From a checkpoint of a small mixture-of-experts model trained on Wikipedia: vocabulary 2048, 710M tokens.
Below are experts of layer 3 (counted from 0) of a mixture-of-experts language model. Rows are named gate (a neuron's input weights, with its number), up (a neuron's input weights, with its number), down (a neuron's output weights, with its number) and show model dimensions 0-127. Each number is 128 + 24 x the weight over its row's rms, rounded and kept within 0 to 255. Numbers have three digits each.
Before each expert's rows: "comes after" lists some tokens at least twice as common just before its tokens as in all text; "comes before" lists some tokens at least twice as common just after its tokens as in all text. This comes from a sample of Wikipedia text that the model never trained on. Tokens count by the router's weight.

# expert 86
comes after: "|", ")", ".", "a", ";", ":"
comes before: "- ", "| ", "|---|---|---|---", "  ", "ic", "ound"
gate0:093130112151101136100127139104091116160111178150099116147203146111128101098116118132085133102143169169123163136162127091153125135123148122117122125107149126074141122108147169138148160148134146116141128120185123127129160118091142140098151115139119128124130120105078132085115127146128103099135055122116110121133154147130101149137117137111146120084132100128173148091107128081136115117148
up0:124175108125126135114130100155114141134100127136136130170169085094138138134115095128102130104147151145100110140140132085144165137109164190099125176132098143141121144115149136145097122183100098155135126114131105096145164100137139180146137122173147158114107116123103122112142128125117142122142073164152087128131099096119088157134119157099183101113138108143141096101124127153096112143111
down0:124107118137144103137125123147120139129143097119151144184156128128148138157135146130139129158160124117114147152153166178148090117120110118096076130102141115139163164162133095136122160145099138084093124064113146108145156112124139100137131126113163141146127089113155126145098163131073120120131117104095093139127090151078146085143143158114110168091125115153080137093138155107133151132132

# expert 82
comes after: "| ", "–", ".", "|", "=", "3"
comes before: "| ", "|", "(", "/ ", "km", "milli"
gate0:076106133140083106153170129105067098155098114133150130165164133121156135121136085133151144124134109120160134151137131160183120122136109135126151124162172143121097134121127118127125143138126110095124138181177122118125113148146107129139134116167142156117147130169150109100125138138116149131114065150138136112123170146114100144141105181141119084120137118117138126157091160109122076113181
up0:090162115144111121122136142129083140109109109127137113140157092140108125123152121162129145066122099134107186150160069117129114070162138124130149141168156122118101141157135114128131159097094124145130113109158133096100135137116117113146150149129174143124113079176125142099132145169167156180123130130097100142108092113105118141135104177143133097135174133133117128098103142116148121150135
down0:090093171109139118126137119152115138153132127098144162132149133155151091101160136135129158114115097130128160144123103157146113121134111152102095111134125141149116185116168141129126133139125074126145133091123141143112124126085131168088138113122136092153157088096098100114152114119145172090090166104127149106125123137126179130119050111121118134138145100171100138119134136123177113140086

# expert 168
comes after: ". ", ", ", "It ", "which ", "he ", "it "
comes before: "a ", "was ", "been ", "is ", "also ", "the "
gate0:110087129102110146198114113163118113183123060134107132103166128142140158133140130150119170126137112114103137175119148121117137133133057151123156160136128103127128121122105144146145159108116148119121154166141163129177142136173140143149104079107078150103120133108114102117130129145155153148104121152138128104115126138107129121200138117108112108092127112108144122127101134117149143096137
up0:095143136106096114132151135107090115086113142135122123138150144101116160095136138137102116104126143140144141139152117127104122133131202119090102124155110163120146136105137119133130158192084100114105138116154138130142160085145126117126146158146157116121127109112120122047125082146166082121166108116107135123103114105132094114060125158118131095133115144150141099118103108152131116149085
down0:085159152141140116120127102138148105112129111143128132134129140109155115178087121105147135129077146093107123145118114159102093153148110102137111083135102147134141174143086169118110147093109162111109127103136111113130148160083153118118124106117132157137176138164102130120157134146088154150159124085128087180113116134158142117175113173093132119128176097171128141110116148104128139133137

# expert 95
comes after: "| ", "the ", ": ", "a ", "ed ", "–"
comes before: "| ", "the ", "ic", "at", "ound", "ound "
gate0:105120159108102133131139135148150140125141095138139145125154082131177145109107146101160123125126095158114167123122139188103105120107097147091146121097089135094127126163110157139167179106131142107108136157106193128169123158128143142123122093123107131126102128088101107141087088120111132164126094106121142143135107145105091120120158132133147098085154094140109118136088090121143093155134
up0:173172146073093089146136120126113108111128127105070107127154092104113118122107128122100131129113127112136120137120104068089144109133147131109173155134167154159124138123132110074110137150124105140138135115149126131107142095150124161161137139108118125107114125142149134121163124115140100090166128195102103125147125142116116148108077151127156122120092145148103144106122138146115133190068
down0:144097146156171108100117094089117135117114136114127138174110120124103110144070118127098085113082119125140091124115139167132141134106125168153098071128151109148128166106125136172117096144110100116137087099107102117124173169088086118104112130150156157115138160135156108113125111151109118143148164125138104133090092099106156099160087131096130136119119138132104149153095136106119111120131

# expert 148
comes after: "| ", "|", "was ", "; ", "(", "is "
comes before: "| ", "|", ".", "–", ",", "te "
gate0:104189151085112107151176134103080113103144133149138133131155145129129116108125083160136136082120106106107137164163120110124149137086100152118111117151170111096061133124091139124148153127105126087127112134165131109160107113088140096115104085133114153120101132155119099113137130125136163126110118142133107140153125138100095138132156124114100072125137123110109131121113184087155115151137
up0:112135100118145104160150167102079135145112096118097076155147096141108148096129178151072137158148126152155121145167111104149115127098124100095124096119130152117138125153122101091119105162103098165169144113139160130118160115167142128152106132138132113118113117093142139093098114181120107123114138119097120099129129096118092141091122135113168118128117159166159137070134127140137129101117
down0:110112134128139117147097108100103131106094092128157141166133083155200104154105134132122106112096087109100157143128132144137100134113105143117126114103150130149118129149140143128111140124094086093093115077095121091114134141112146136086148162100155162096139090087144121155165140090088131106119152120135128134105102087145146132108103075148147172109132099127129134164136139115154105106131

# expert 180
comes after: "\n\n", ". ", "It ", ", ", "it ", "which "
comes before: "a ", "was ", "the ", "been ", "also ", "an "
gate0:095153120129069107169144082121072088150111119139120110142127151131099188119118093135122170141134099156118166122117131138141132159123104150110145147132163132135118179141129150109154164140141140103127081158172145138121176117145101104145145115109137136121098124110129123098158113149166155122128104141076112153123111146146110112162164119131127104116083103144138105170133136088135099130156
up0:140163127134088108141144171104167141118106146132132095143166103154106136135079155155095131120141119155121161164139141151102164109091151128106133131104138153116119109086125154115117144153112114154071111124113098115103132143145108170124168168154171150150136133148074086141149094161121094140109129123085163156132114129121096146126081117109163124113119172162135149111130136113103144134136
down0:116104103143115136097116134129169102146123095161149126113102130125095146149130099133137119142074110116149136123118093161127120104130098101159099113165131083171113143123142109087140132099124127100130104137138125102116135132125129128078148111135174162151147181126090155096190119112178138137093160120133113086095122189136135094130148126106147112118114122131118088104135171093151149158133

# expert 89
comes after: "|", ")", "==", ".", "===", "a"
comes before: "- ", "| ", "was ", "|---|---|---|---", "  ", "ack "
gate0:104109152129093104169160109130107158106141072081123088171119110122175140115111147147109150149097113133105138148100147160109154143164076128146103113157167149098115120125119152124160150128088146098129152137147140097185146131167096109095146115119112137108113140126110156126125124119112155154106120128130150116138153137078108126121170120158130070099135128111090145134143088122100140111143
up0:146153172084127130172119119134100140124135118104131089143143099094088098108112116154107118077166123174135147145132131080131177126134145127079154115160119114147123144100166146131094137114101096143145112117136158117122115116122113101165146168109196120135121116102117123156148095139144102137125091175097123152113085117121085121122084112134167114102103146131135139104131103127115133132097
down0:131074139157097099125164143096108105117127120100140172148143152101147125152085123130105121183123105095113095122101131127160112125104102138095088116097159115099121169125119122106158121142125090116149155112129098094139173117150153119111125106120149126143140099149140125141151155121108197092153150091124115139118096113137128127177117125079126161145148090147108156116169156133128119115161

# expert 84
comes after: "201", "200", "202", "199", "198", "197"
comes before: ", ", "–", ". ", ": ", ")", ") "
gate0:112164102073065156163105140094105121120103136163107144143139110095138145150099096153149111146110115138123137134119157126138121132143184126140126171147163166133158146117103141108070117128102140121093121123187133105101120123124145156107125081112118129105099139133145103109107155127159177121130121120121113143152149142079121152104112095132086104088116099094106113143093137093116120130122
up0:136134127085081120169103160078129146098129179160124139159146082096113176115143120162128137137127121116110170122131135101125094124137176112118109148146152169138140153136126102089135100154086126167158133135148141104127087129152134132135129125163130126125090118126154128138122110125144145120160147132118079160118127055092145179073137112107124098128132145129127146104135149147139105116106
down0:143113100170145144086169129130139146118152113125150162129159117115165104193141110134135165101135129140124096095097105133125109096152117106140087132158103144131135151128162103113114127121150137088125168115127119137116119111166134116084153122097130190109090065112112119179147122121079087094128157123157106141122151132144161117131111143105153172138139110139089120145109136122123139162118

# expert 91
comes after: "|", ")", "=", "a", ".", ";"
comes before: "- ", "| ", "|---|---|---|---", " ", "S", "P"
gate0:103106135119097174152160143127105113162125138121108112163141149133145175119081113157142110137091125132142134157151151186127121104103119142083154118135116139103107152098127158104127164132107153132155153125099133150171147156109140113102115096129106146124072148112160110106087112133104169142151114146081116142143141171134119153136114097097117107071144133128134080117082121109159133113116
up0:089171151134111134163124149138154124149112136110141138158163085150146149127059133117130117120090123146124121160137124110133113137118162139094157109111120136094087149126173119124090151154099116137164159091116141097147132120144159097143128148142138126145111127093168148131124087112145160116151114144079101108140137123091088157082111144144165127138163163164117111073100112166138126134126
down0:114108141127119116153084154149156151144101131142129163101138138133142133127139088105109140158112095131105164119139150135129146164081107132106123111099152132107087163114134100128114143103138172097116168105134123070152134146123126147126145117105115143121089103122157140137108135149114130067109127113107082169127157078187159083107149120167142129090141131143123108099136135064140114135133

# expert 156
comes after: "| ", "|", "1", "by", "e", "ation"
comes before: "| ", "|", "- ", "\"", "|---|---|---|---", "1"
gate0:120120171066122125138189109163087121170096095116131122154172140142156108108081115146127133150114116135117136141189163182118101119171101114124166115104113139151132104138121166120146146106115093137143135151160141139167149155093140147115156102137134110089162152141143124134102136140143168151150103128107100131126129148086166131146151130119078119107137122134151140170104133122137132127117
up0:117154126128111091150161141074093106125133177138133112127147088138081164128124132123122120135127133172133143151081099096154104146133195177154132155152163101103113108100128114134108114151107121101160133122139145112116118109119127103144121134149106152141095110123133129135157109131131143135155093137102088095103105122168074163076109123140178109168083125143137127099123134138139111124150
down0:116112138147154125092089120114110126123149075121097151149186132080139126142153107129156122096143110139151155088146129125145100152116100154142110104100139130120103139137129112137154174115135136103086133071167123083133141154177141103087147104110120125094149119096087164117153085107110138126148155118131153171128096154148134114129114154157170142120114119130136137106141175119142152171130

# expert 88
comes after: "201", "200", "202", "199", "198", "197"
comes before: ", ", "–", "| ", ": ", ")", ". "
gate0:123129129150062153150136139092101090106085109121106104125159136118144108124142120134105184113139100156103143172135163151117111133079138122131151148140144192152111122182118135102103133168112129113141153125174147159140134110135094123119164082128156133134112111134125101091128138138152139125090108120143086148114094144099096148158110143099146112121121114104108167156111157085128144121112
up0:140162141107076119150105124124136130094121105115131080135111115118144129152122118160118162093130121150113140148115115123159126128127139134122159174117115159158132161150129117111108115158071090117173130113131128126111175078160126134174168110137126132109099124125150102093148151125144145138079082154150117118095104122097079174108136138101153118128146150138130163071083158127136153130102
down0:142098133143117125072162147106124130091125122116161121138134077156157116145100151126116147135181091105131140086116146137156106131122119124127123121137132136177067156131203128152143137096081123147087141092100128137114139102141153157110159159099164144121166107099164107148154140096119155143111143129148149142132122137150118146148111107122086143126142154126112157164096130107162142126161